Experts of a small language model: a softmax router.
Below are experts of layer 3 (counted from 0) of a mixture-of-experts language model. Rows are named router (the router's row for the expert), gate (a neuron's input weights, with its number), up (a neuron's input weights, with its number) and show model dimensions 64-127. Each number is 128 + 24 x the weight over its row's rms, rounded and kept within 0 to 255.
After each expert's rows: a language model's description of what the expert responds to; "comes after" lists some tokens at least twice as common just before its tokens as in all text. This comes from a sample of Wikipedia text that the model never trained on. Tokens count by the router's weight.

# expert 5
router [ 43 136 130 139 142 142 131 128 154 147 151 125 132 111  80 162 105 174 112  82 147 143 159 142 131 111 110 146 128 104 141 139 169 131 162 128 143 138 156 129 123 128 127 127 144 102 140 118 117 156 141 140 120 118 133 154 176  60 119 155 118  89 149 121]
gate0 [118 144 153 104  74  86 116  86 132 128 144 123 151 134  56 109 149 121 112 121  82 105 162  87 122 138  94 144  94 134 106 163 164 122 154 142 134 118 134 144 133 145 138 125 106 145 125 116 127 138 127 106 118 146 199 148 116  99 122 114 129  95 138 114]
up0 [150 124 148 115 144 144 131 131 101 127  91 160 140  89  85  98 137 112 153 140  80 161 101 149  75 123 153 129 137 142 109 159 147 139 173 121 107 143  95 143 104 144 140 152 153 155 136 141  99 103 127 169 126 139 119 134 120 155 165 116 121 148 131 153]
Names, team names, positions and symbols in result and squad tables, such as DF, Arsenal, BJP, +, and first names of players.
comes after: " |", "|", ";", ":", "0", "1"

# expert 40
router [107 133 127  93 155 149 152 114  93  87 119 119 135 151 128 125 113 141 138 164 157 149 186 144 131 133 127 131 108 129 119  97 118 111 104 149 101 127  85 178 133  85 116 143 119 169 155 126 166 128 122 102 143 130 135 119  75 110 149  80 112 100 143 120]
gate0 [109 105 141 119 129 122 116 190 117 109 126 105 142 125 124 139 129 148 151 154 106 148 141 119  97  50 107 125 146 127 154 118 120 128 146 171  89 188 127 111 114 109 119 134 114 131 135 113 124 179 119 142 145 112 153 149 129 112 138 121 116 179 135  91]
up0 [130 109 121 161 124 151 130 142 106  92 130 108 153 121  99 155 139 133 148 144 118 106  93 145  98 102 111  94 130 125  79 146 119  89 119 121 141 121  89 131 119 109 163 150 129 145 123 164 115 151 136 162 162 105 133 128 144 142 144 152 140 148  84 145]
Adjectives after the or a, mostly ordinals and size or rank words such as first, largest, main, new, same, original.
comes after: " the", " a", " The", "'s", "The", " and"

# expert 46
router [148 161 111 142 110 131 109 125 108 116 106 125 106 156 129 135 166 141 157 128 117 122 112 110 136 125 178 119 121 104 118 102 111 114  91  91 144 121  90 122 138 150 131 135 114 160  83 134 103 104  89 144 106 147 118 105 135 161 133 160 139  84 139 116]
gate0 [140  77 154 183 121 103 152 121  87 136 127  96  98 136 115 131 104 130  91 136 193 120 121 100 109 127 131 170 133 107 119 151 151 157  85  98 179  95 155 132 110 137 129 137  97 119 121 139 120 128 101 134  95 142 156 160 104 119  97 116 186 135 150 120]
up0 [140 130 133 120 104 158 112 119 155 122  99 145 116 160 137 161 132 157 125  95 112 127  83 122 123 120 106 116 155 141  95 125 146 129 113 136 142 126 113 114  67 124 149 121 104 152 110 153 100  77 128 127 157 120 152 114  91 128 145 118 116  88 145 146]
Verbs right after the subject, mostly was, is, were, are, had, been, be, as in Veritas AG is, He took.
comes after: " was", " he", " He", " to", " It", " it"

# expert 4
router [133 138 124 147  78  97 160 122 136 146 139 119 137 114 155  86 114 105 134 152 109  96 101 137 150 122 133 121 125 116 132 108 124 119  97 167 107 140 114 153 115 123 152 151 189 135 144 117 138  67 146 122 117 171 118 102 151  91 145 166 109 135 139 114]
gate0 [ 89 143 108 150 119 149 123 128 142 102 121 100 134 150 129 136 166 114 123 121 119 131 119 155 131 105 159 121 161 132 108  92  90 109  94 124 160 155 166 168  83 113  70 146 114  92 127 132  72 130 162 122 124 118 113 130 115 151 156 135  96  69 144 143]
up0 [119 100 150 130 146 122 111 137 107 100 165 122 117 154 108 132  99 165 117 137 140 154 118 131 142 105 118  94  97 148 131 101 165 173 134 135 125 137 151 103 124 134  97  95 134 155 125 135 121 126  80 126 146 179 114 163 103 100 133 144 151  89  93 150]
Mostly the and a after prepositions, plus and, was, his, table pipes, e.g. for the, made Williams the, Peter and.
comes after: " of", " in", " to", " at", " for", " on"

# expert 29
router [126 131 168 115  77 113 129 152 120 141 128 116 101 133 118 154  98 151 119 150 125  99 108 167 141 137 118 102 109 117  80 122 106 120 102 190 104 118 134 111 126 114 146 128 156  76  95 123 158 135 111 116  67 109 112 151 140 137 129 144  86 100 128 159]
gate0 [130 103 132 112 148 155 131 147 106 126 151 179 149 139  92 131 163 151 115 119 142 118 141 131 118 103 109 119 130 140 130 117 172  72 132 119 137 110 130  90 138 115 113 151  92 127 178  62  82 153 131 136  96 137 157 125 155 152 143 133 150 129  80 116]
up0 [132  97 122  92 142 139 134  94 116 105 125 121 133  99 159 103 145 149 130 120 165 131 122 121 151 125 128 172 102 120 189 145 111 151 161 174 144 126 167 140  96  95 151 130 165 101  99 159 124 134 117 100 118 123  66 106 131 121 117  85  93 103 121 108]
Pipe separators between table cells, plus periods and semicolons ending cells in stats, election and results tables.
comes after: " |\n", "0", ")", "1", "2", "3"

# expert 45
router [108 134 105 102 166 123  87  94 101 130 109 150 103 101  93 103 183 118 121 146 152 147 121  92 128 133 120 154  92 182 145 138 130 132 129 132 103 147 108 135 116 169 117 143 101 124 144 130 105  98 130 120 135 127 139 149  83 116 140 150 133 192 125 118]
gate0 [168 160 164 175 117 131 134 160 113 123 148 116  95 117 133 148 131 123 144 109 170 103 129 151 150 119 107 159 111  88 143  93 109 140 113  98 136 125  79 166 110 159  83 137 115 119 132 132 115 110 193 127  93 164 134 141 125 139 143 153 135 171 181 101]
up0 [ 89 115 165  82 105 180 146 111 132 168 128 119 147 114 133 130 160 129 149 158 132 168 113 136  84 109 120  93 122  94 130 122 114 104 113  92  66 124 108 109 121 134 164 114 113 144 142 170 155 123 132 125 134 108  87 145  95 114 102 132 139 116 130 114]
Dashes and colons in quoted prose or titles, and country or city names after in or of, such as China, France, Mexico.
comes after: " in", " of", " to", " from", ")", " by"

# expert 21
router [117 112 138 189 116 123 134 156 123  96 118  87 146 119 124 131 125 122 135 150 124 101 118 141 107 130 130 132 123 151 115 131 125 144  88 125 116 117  96 177 126 138 134 143 116 127 102 145 167 133 132 125 175 143 145 145 155 146 110  78 152 106 114 128]
gate0 [117 143 124 142 110 161 142 142 100 120 170 141 116  83  96 131 116 199 132 148 119 161 139 154 121 133 137 107 102  74 127 126  94 127 108 154 177 137 168 129 138 139 140 109 126 168  95 126  95  65 120 127  93 111 147 151 157 159 108 162 149 107 137 152]
up0 [141 143 127 173 110  96 108 148 143 142 180 127 149  98 103 142 137 131 117 137 102 128 161  98 148 128 108 126 121 106 110 174 138 121  81 125 110 119 158 155 132 105 132 135 123 166 106 189 135 163 186 124 131 123 160 129 108 101  80 125 136 133 132 118]
Nouns and verbs describing buildings, roads and railways in architecture and transport articles, such as roof, built, station, Route, approaches.
comes after: " the", " a", " The", " and", " was", " station"

# expert 38
router [176 152 185 119 136 138 121 115 145 119 122 144 112 139 103 123 148 126 163 105 172 168 111 105 136 146 153 141 157  92 172  87 132 130 173 121 108 137 154  78 140  99 154 112 142 118 131 119 103 129  92  81  97 130 141 121 173 132 141 133  97  97 136 130]
gate0 [153 111 174 125 159 143 161  73 114  96 104 173 122 118  83  91 117 159 141 133 115 148 152  99 141 110 107 122 142 123 145 150 116 136 122 124 157 107 131 131 134 161 142 120 130 125 114 146 128 147 129 121 147 174 154 116 109  81 108 117  92 110 149  71]
up0 [ 69 128 123 140 123 160 151 153 166 141 150 114 158 149 114  92  98 144 155 117 136 122 145 133 139 145 166 148 120 169 115 145 128  89 127  82 115 107 165 130 151 154 111  72 145 128 139  86 126 163 118 117 111 136 100 145 127 101 134 132 148 122 147 182]
Role and profession words in biography openings, such as player, member, career, director, coach, American, following a, an or was.
comes after: " a", " and", " was", " is", " as", " an"

# expert 13
router [ 94 129 118 107 142 115 115 111 150 115 137 122 139 127 150 149 141 108 157 120 137 106 158 146 124 140 111 114 138 113 172 136  93 183 110  71 134 104 110  97 114 165  83 139 146 163 143 118 146 121 139 123 129  69 140 121 109 121 108 139 145 134 105 151]
gate0 [165 161 130 128 131 145 148  98 162  84  92 116 134 139 150 120 150 144  64 135 139 143 101  85 118 111 132 128  96 140 139 103 143 138 123 122 139 164 126 137 112 116 108 135 139 151 151 110 149 128 106 140 129 133 132  37 127 141 136 129  86 128  97 127]
up0 [162 137 131 137 133 121  97 124 126  94 123 122 140 154 113 117 134 126 119 131 152 138  93 133 167 124 114 150 133 149  89  83 150 124  94 122 173 125 137 109  92 134 114 103 133 112 142 108 103 118 157 117 138 141 122 117 145 107 156 116 119  49  77 160]
Month names after in or on in narrative biographies and histories, such as In December 2024, on 24 March, plus some time words.
comes after: " in", " on", " the", "In", " In", "On"

# expert 26
router [ 81  96  90 109 124  92 146 122 131 138 168 107 111 139 147  96 137 160 143 128 133 154 166 125 119 147 100 132  69 149 181 114 122 130  91  97 123 126 110 106 108 147 129 131 121 142 135 131 147 140 164 163 152 103 120 134 126 151 107 141  88 145 128 173]
gate0 [171 149 123 158  61 115 169 142  67 122 116 116 132 103 105 114 100  86 132 137 169 115 141 128 123 115 147 138 105 147 175 155 157 139 107 124 113 141 124 101 135 135 120  97 143 121 138 107 153 150 127 143  95  81 105 134 113 111 163 140 117  62 122 192]
up0 [144 153 130 116 173 107  95 126 117 124 149 103 140 163 134 127 169 169 161 144 120 103 104  98 149 130 120  88  86 130  78 162 159 125 109 134 138 106 117  98 146 113 135 176 111 159 127 106 136 139 135 132 145 113 168 117 129  98  96 123 122 126  72  88]
Adverbs and qualifying words in running prose, such as also, not, only, later, then, well, and -ly endings in nearly, notably.
comes after: " as", " a", ".", " in", " and", " is"

# expert 34
router [130  96 157 104 142 146  97 100 111 138 118 146 145 179 201 154 102 157 138 136 155  92 147 149  83 137 134 107 168 138 122 143 132 114  91 118 148 165  89 126 131 126  62 109  84 167  94 144 109 146 147  98 140 124 104 157 110 113 154 152 103 183 142  82]
gate0 [137  98 211 113 143 147 153 110 122 191 118 110 100 112 111 162 138 116 107 159 137 139 156 159 133 160 133 122 131 122 125 162 123 147 136 146 165 102 162 117 143 139 117 105 148 111 102 144 134 114 126 128 107 114 114 121 132 151  83 131 133 134 125 128]
up0 [146 119 131 108  99 123 107  93 137  91 138 136 133 158 105 138 116 161 130 141 108 123 140 143 111 147 156 137 123 129 115  73  77 146  77  98 134 155 149 145  65 160 170 127 100 166 105 107 134  67 123 153 184 118 108 114 124 154 124 165 123 139 176 120]
Single capital letters or opening capitals of names and acronyms, such as K in KEGG, J in JSME, Ch, Bang, plus == headers.
comes after: ".\n\n", " (", " \"", "\n\n", "-", " |\n\n"

# expert 44
router [142  91 118 102  86 108 167 120 124 137 124 129 116 167 145 125 136 118  93 114 134 100 161 134 134 112 141 162 128 118 153 125  79 102  78 137 150 139 121 113 127 160 103 102 132 104 147 128 127 101 141 128 132 127 147 106 108 151 107 136 141 127 132 147]
gate0 [119 108 159  91 136 107 111 122 134  96 112 117  86 145  88 134 130 144 103 110 168 129 106 113 131  88  90 120 143 129 139 133 174 141 122 115 121 110  74 136 101 113 108 119 146 121 137 152 152 138 148 141 141 113 133 113 112 111  88 165 125 159 139 119]
up0 [125 147 129 122 122 105 156 120 112 179 175 168 162 122  79 161 108 131 117  82 119 170 148  94 118 108 119 139  98 129 109 109 127 105 157 142 148 115 133 147 112 129 139 176 146  78 120 156 140  95 139 166 102 132 135 126 134 136 141 111 137 136 160 129]
Single digits and digit groups inside numbers, figures, years and tables, e.g. 250 cc, 3.7, 20,000, 2022–23.
comes after: " ", "–", ".", "10", "00", "12"

# expert 47
router [147 155 112 131 130 148 131 125 135 124 105 113  87 149 127 153 129  78 138 165 116 134 107 138 125 119 119 130 125 120  81 133 157 149 112 121 107 145 123 109 125  67 176 135 132 120 106 110 128 139 126 103 155 150 108 117 108 139 130 131  98 113 141 129]
gate0 [109 121 112 112 169 121  81 146 125 119 119 126 152 100 110 117 137 152 129 112 150 106 155 139  85  69 116 137 151 114 151 175 110 116  82 104  91  89 118 132 164 151  80 134 146 123 134 158 106 119 117 124 138 107 153 111  99  85 128 134 128 106 147 169]
up0 [152 192 156 157 151 142  96 110 145  87 154 100 149 175 107 123 161 166 127  92 178 103 120  88  71 147 118 120 132 111 102 132 151 166  91 110 119 121 152 129 131 107 189 142 175 121 132 127 137  98 135  86 147 122 172 130 163 104 148 131  91 154 128 124]
Hyphen bullets starting a new line in infobox-style lists after a line break, such as - Born:, - Parents:, - Kingdom:.
comes after: "\n", ")\n", " |\n", ".\n", ";\n", "==\n"

# expert 15
router [108 115 190 146 159 105 135 138 172 105  84 135 111 110 126 179  90 118 139  89 126 112 148 117 146 106 156 117  63 109 163 136 100 132 178 138 116 158 142 157 135 133 132 118 161 122 145 106 132 110 161  84  79 148 136 123 116 126 136 121  87  90 114 141]
gate0 [140  90 130 119 114 166 127  93  94 153 175 164 109 131 144 132 118 141 124 149 103 112  93 132 114 140 144 120 135 111 100 117 144  57 169 106 158 115 160 132 128 151  92 133  81 111 128 146 133 136 151  60 132 189  84  86 163 167 121 134 100 165 130 144]
up0 [141 124 139 104  83 170 138 164 143 119 101 110 121 120 137 120 137 116  98  89 128 128 134 180 133 130 179 114 123 124 138 162 117 104 140 163  88 168 125  92 128 134 130 102 136 158 157 134 163  97 145 166  88 100 181 137  87 138 149 100 122 138  90 122]
Second half of four-digit years after 19 or 20, as in dates, seasons and career tables, such as 20-20, 19-81, 18-94.
comes after: "20", "19", "18", " ", "–", " United"

# expert 43
router [121 121 121 122 122  97 181 118 151 103 151 103 191 135 189 189 150  87 126  86 129  85 132 154 159 135 138 116  95 171 122 108  96 153 145 120 182  88 140 177 108 155 159 133 122 128 104 153 137 134 141  65 115 130 125 110 141 146 149 112 107 160 141 124]
gate0 [ 79 119 169  94 122 120 135 147 117 150  94 111 117 159 134 148 151 142 105 156 116 156 120 177 140 127 116 111 140 124 123 100 102 116 118 158 128  99 130 120  86  90 127 157 131 159 136 151  87  93 126 139 158 121  87 121 151 106 111 146 110 163 107 116]
up0 [132 127 100 144 125  93 109  98 128  90 162 142 123 120 147 112  90 149  91 136 107 136 146 103 110 107 142 111  96 114 110 127 175  51 142 142 186 159 121 136 172 121  91 106 151 144 127 160 139 103 148 116 129 125 149 133 136  84  84 155 159  98 135  71]
Ordinal suffixes after numbers and the words before ordinals, such as 101-st Airborne, 21-st Brigade, the fourth season, 8-th.
comes after: " of", "1", " in", "2", "3", "4"

# expert 31
router [135  96 203 158 139 113 151 145 136 132 122 144 139 138 131  94 140 102 124 173 112 146  95 108 137 141 138 133 151 129  82 136  87  88 156 131 130 138 121 167 117 112 166 118 123  83 111 135 156 143 102 114  89 153 111 121 107 137 160 146 133 172 146 120]
gate0 [147 140 107 133 136 105 114  84 126 137 144 132  89 172 115 124 147 107 133 108  87 140 122 147 129 139 124 134 136 162 109 155 170 119 100 152 126 181 119 110 136 132 145 105  77 143 160 118  96  91 155 109 158 146 106 137 101 136 145 127 141 110 140 143]
up0 [116 126 103 134 152 116 114 167 126 120 150  85 157 129 128 135  60 107 108 127 106 107  97 127  97  86 105  97 125 146 144  94 129 132 110 171 146 127 130  87 131 145 116 135 106  84 131 145 146 118 140 137 100 148 162 161 165 138  92 145 131 108  96  80]
Word pieces following a lone capital R or B that start names, such as R-ing, R-id-geway, R-uff-ord, plus table bars.
comes after: " R", "R", "B", "H", ".", "L"

# expert 6
router [172 116 141 107 140 154 129 152 110 138 141 125 104 173 119 126 132 139  77 181 175 144 195 132 113  98 116 157 163 120 124 155 101 102 135 107 133 109 124 155 124 174  96 153 123 130  71 129 117 140 116 164 129  94 141 138 107 112 147 115 135 139 104 102]
gate0 [146 110 128 178 163 163 139 113 142 114 114  82  98 162 145 112 158 151  75 124 144 133 108  98 141 194  85 149 144 140 167 155 134 106 150 118 158 146 122 119 153 128 126  93 122 164  83 132 129  95 113 133 143 189  99 132 136 158 137 161 103 116 147 109]
up0 [144 132 168 174 129 172  74 147 110 119 129 105 119 155 180 129 111 129 128 113 116 129 120 138 162 118 127 150 112 121 137  92  90 123 137 152 144 115 146  96 128 114 127 168 119 149 121 116 138 137 128 129  81 131 130 116 139 137 111 131 152 143 144 113]
Given names and name-starting pieces, often in article title headers or lists, such as John, David, Frederick, Ken, Hir.
comes after: " |", "-", ",", ":", ".", "="

# expert 3
router [151 129 131 103 135 109 190 108 150 138 142 106 124 128  67  78 142 151 160 138 165 160  95 123 133 117 118  79 138 147 110 100 139  77 114 113 127 115 135 139 130 105 185 125  97 153 159 159  98 141 143 117 123 111 157 163 126 145 130 146 134 159 147 125]
gate0 [ 94 128 110 114 137 141 150 137 128 106 145 136 101 132 116 142 131 121 145 146 138  87 142 130 117 155 142 100 121 110 121 107 154 135 122 151 134 140 122 144 159 103 149 158 137 101 133 134 140 103 150 134 172 123 126 138  79 129 148 155  97 130 121 122]
up0 [142 148 135 132  95  83  95 104 159  93 113 153 161  94 139 116 132 109 105  71 131 170  90 138 172  96 122 152 123 147 132 126  76 124 137 126 114  72 115 118 102 125 162 128 135 102 144 109 121  94 111 155  78 127 135 163 143 117  99 116 160 141 127 134]
Articles and pronouns opening a noun phrase, often after of, in, commas or an opening quote, such as the, a, his.
comes after: " of", ".", ",", " in", " and", " to"

# expert 24
router [154 148 133 214 135 111 125 106  85 179 117 137 128  86 125 126 150 116 132 132 157 135 109 106  68 123 134 140 127  49 127 107 172 123 140 138 132 128 126 196 121 130 114 104 154 115 148 131 105 130  90 155 191 108 147 133 166 120  99 121 156  71 127 113]
gate0 [177 172 113 128 109  96 138 142 124 150 185 156 124 131 136 143 180 140  52 151 121 130 127 138 128 120  93  94 130 129 113 145 108 130  84 105 185 109 177 171 101 155 150 122  98  77 165 127 110  73 122 119 111 158 112 149 132  95  95 101 110  84 139 144]
up0 [115 118  91 100  86  94 112 155 138 120 121 131 124 119 168 131 127 122 169 115 137 138 126 135 165  95 133  95 117 123 158 150 139 100 169 152 147 122 142 124 149 116 166 125 135 137 121 140 119 116 117 144  83 127 142 114 157 133 100 129 120 165 111 127]
Place and statistics words in location articles and infoboxes, such as Rural District, Township, population, km, UTC, bullet marks, Coordinates.
comes after: " the", "-", " •", " a", " is", " The"

# expert 17
router [102 143  82  98 133 156  98 128 147 135 131 153 114 124 102 187 167 125 147 115 102 114 126 141 119 131 129 173 176 201 100 157 149 161 125 130  98 106 103 125 140 158 168 143 128 136 126 128 138 132 153 125 126 149 172 144 175 126 159 138 126 104 112 109]
gate0 [139 111 101 129 149 105 161 132 100 144 141 103 134 122 114 123  84  98  91 138 151 109 125 148 149 150 164 133 108 161 146 124 113 124 132 130 160 141 132 115 188 121 111 136 113 122 107 159 150 158 146 119 113 137 135 153 144 113 150 172 156 134 151 155]
up0 [145 109 135 142 162 112 166 139 142 128 125  83 132 152 132 125 169 118 131 135 169 124  92 156 153 112  81 156 170 129 116 135  91 114  58 129  97 162 144 119 112  97 118 125 126 124 131 144 131  93  95 192 182 113 107 157 102  81 152 119 124 104 122 147]
Colons and field names in infobox-style key–value lists, such as Location, Coordinates, Born, Preceded by, Teams:, Games:.
comes after: "-", "|", " Born", " by", " Country", " Website"

# expert 2
router [ 97 132 110 143 129 121 149 137 130 124 121 102 132  97 113 153 102 155 153  69 140 123 124 136 128  83 120 104 116 117 142 116 147 103 173 140 149 138 190 118 129 108 137 130 124 104 131 133 131 133 137 147  67 127 124 147 162 102 128 111 148  94 117 162]
gate0 [ 84 133 129 148 128 153  89 133  96 162 119 111  98 100 136 111 132 140 107 117 144 118 148 161 151 124 130 143 112 168 133 119 140 142 117  94 167 123 130 118 151  97 149 143 119  97 149 118 131 109 144 114 118 148 160  89  77 101  97 103 129 202 206 133]
up0 [134 128 115 108 160 129 137 112 152 167 135 132 144  94 136 146  79  77 116 150 120 110 177 145 107 130 139 138 141 133 162 162 118 184 111 132  73 120 110 165 155 124 172 135 141 143 121 122 134 146 116 112 127 159 146 128 110 150 115 144 150 139 146 154]
Words in sports and election results text and tables, such as won, defeated, round, Cup, tournament, record, standings, score.
comes after: " |", " the", "|", "==", "===", " first"

# expert 32
router [125 107 158 183 137 150  76 100  79 121 114 130 132 156  99 124 160 144 118 132 148 120 137 155  80 111 112 145 130 189 123  87 135 137 154 115 149 120 135  66 131 129  98 131 158 124 116 126 133 123 154 114 147 109  84 121 158 163 135  99 142  93 125 103]
gate0 [135 151 145  99 139  90 104 148  84  85 120 145 100  99 121 146 101 111 123 134 100 118 160 172 100 114 119 137  89 151  88 149  94 115 129  99 143 107 129 112 106  84 126 155 119 157 137 118 111 166 118  98  87 126 155 119 100 123 161  95 107  99 117 156]
up0 [118 147 141 135 177 141  90 112 141 130 136 159 101 131  83 112 138 107  68 125 137 135 104 124 129 136 112 140 140 157 108 159 158 120  86  68 143 135 127 140 100 124 118 126 106 112 140 187 137 140 123 130 125 156 116 108 150 121 193 125 117  93 196 128]
Nouns for wars, armies, governments, churches, courts and titles after the or a name, like Corinthian War, Imperial army, Knight.
comes after: " the", " of", " his", "'s", " a", " The"

# expert 10
router [125 104 137 131 108  97 145 168 148  81 134 145 142 119  87 158 126 105 120  92 160 116 118 139 140 132  96 147 111 114  73 100 123 158 130 152 154 112 140 149 119 131  80 153  97 147 133 122 107 104 115 143 103 146 106 130 100 132 145 113 106 128 114 121]
gate0 [150 117 132 125 137 129 145 133  61  89 157 114 126 143 140  95 122  99 134 102 134 115 116  90  68 138 155 137 111 133  89 150 123 117  86  98  97 111  96 131 132 143 158 110 123 110 157 134 117 106 150 144 114 115 119 120 135 141 114 120 114 133 144 124]
up0 [150 152 131  79 149 141  83 134 113  84 145 114 108 125 133 165 174 140 117  81  81 156 116 107 151 121 132 106  85 155 173 106 116 116 154 124 121 113 113 106 154  86 143 160 138 157 137 108 113 152 123 128 113 148 158 125 124 120 137 106 153 129  98 136]
Bare space tokens in tables, lists and date ranges, just before digits like 1994–95, 20, 79.97%, and also the word New.
comes after: " |", "|", ";", ",", ":", " in"

# expert 37
router [162 149  87  83 127 146 150 104 114 110  91 111 120 144 135 126 109 111 145 124 106 170 114 119 100 157 115 128  81 121  72 123 141 128  92 161 124 117 127 107 125 131 146 150 117 103 106 117  96 136 123 150 118 135 152 125 117 129 104  93 131 117 140 122]
gate0 [144 138 102 102 184 125 112 144  97 156 188 133  70 131 148 150 108 133 149 107 126 179 113 109 154 140 153 149 139 181 150 135 138 143 102 137 116 160 159 131 105 158 117 102 119 182  88 149 137 161 112 144 120 166 100 139 150 159  89  83 128 140 151 126]
up0 [ 96 118 129 120  65 143 124 135 151 114 131  80 137 106 166 169 167 176 128 114 125 107 172  99  92 104 145 135 130 145 127 121 176 143 129 125 168  82 155 154 143 121 130 133 142 104 157 153 161  99 135 123 119 130 123 129 163 142  93 156 108  97 167 162]
Connecting words introducing examples or relations in explanatory prose, such as with, including, such as, like, while, used.
comes after: ",", " to", " be", " such", " are", " and"

# expert 25
router [ 91 151 121 137 113 110 160 152 134 138 140 148 109 153 182 119  92 114 121 152 112 113 111 154 148 116 127 141 151  94 130 139 142 124 114 114 104 148 132 158 127 154 108 102 129  95 140 154 136  90  93 156 139 140 127 136 120 111  82 153 142 118 162 153]
gate0 [149 132 125 105 135 107 113 133 154 147 131 133 155 142 132 152 121 130  85 139 123 106  74 113 142  98 132 122 150  82 161 133 143 144 122 118 116  80 159 125 138 137 137 154 114 118 146  94 124 120 121 109 111 138 119 135 111 144 149 125 182 138 138 108]
up0 [137 102 155 123 144 145 153 148  77 150  97 155 119 111 124 181 133 127 138 122 124 137 169 100 113 159 121 124  85 169 120  94 119 119 143 144 160 150 157 103 168 157 112 102 142 139 134 118 109 121 127 155 114 122 128 148 115  56 143 139 129 157  88 124]
Number tokens in coordinates, years, scores and statistics tables, such as 06 in 116°06′, 20 in 2014, 4 in a round.
comes after: " ", ".", "°", " (", "′", "–"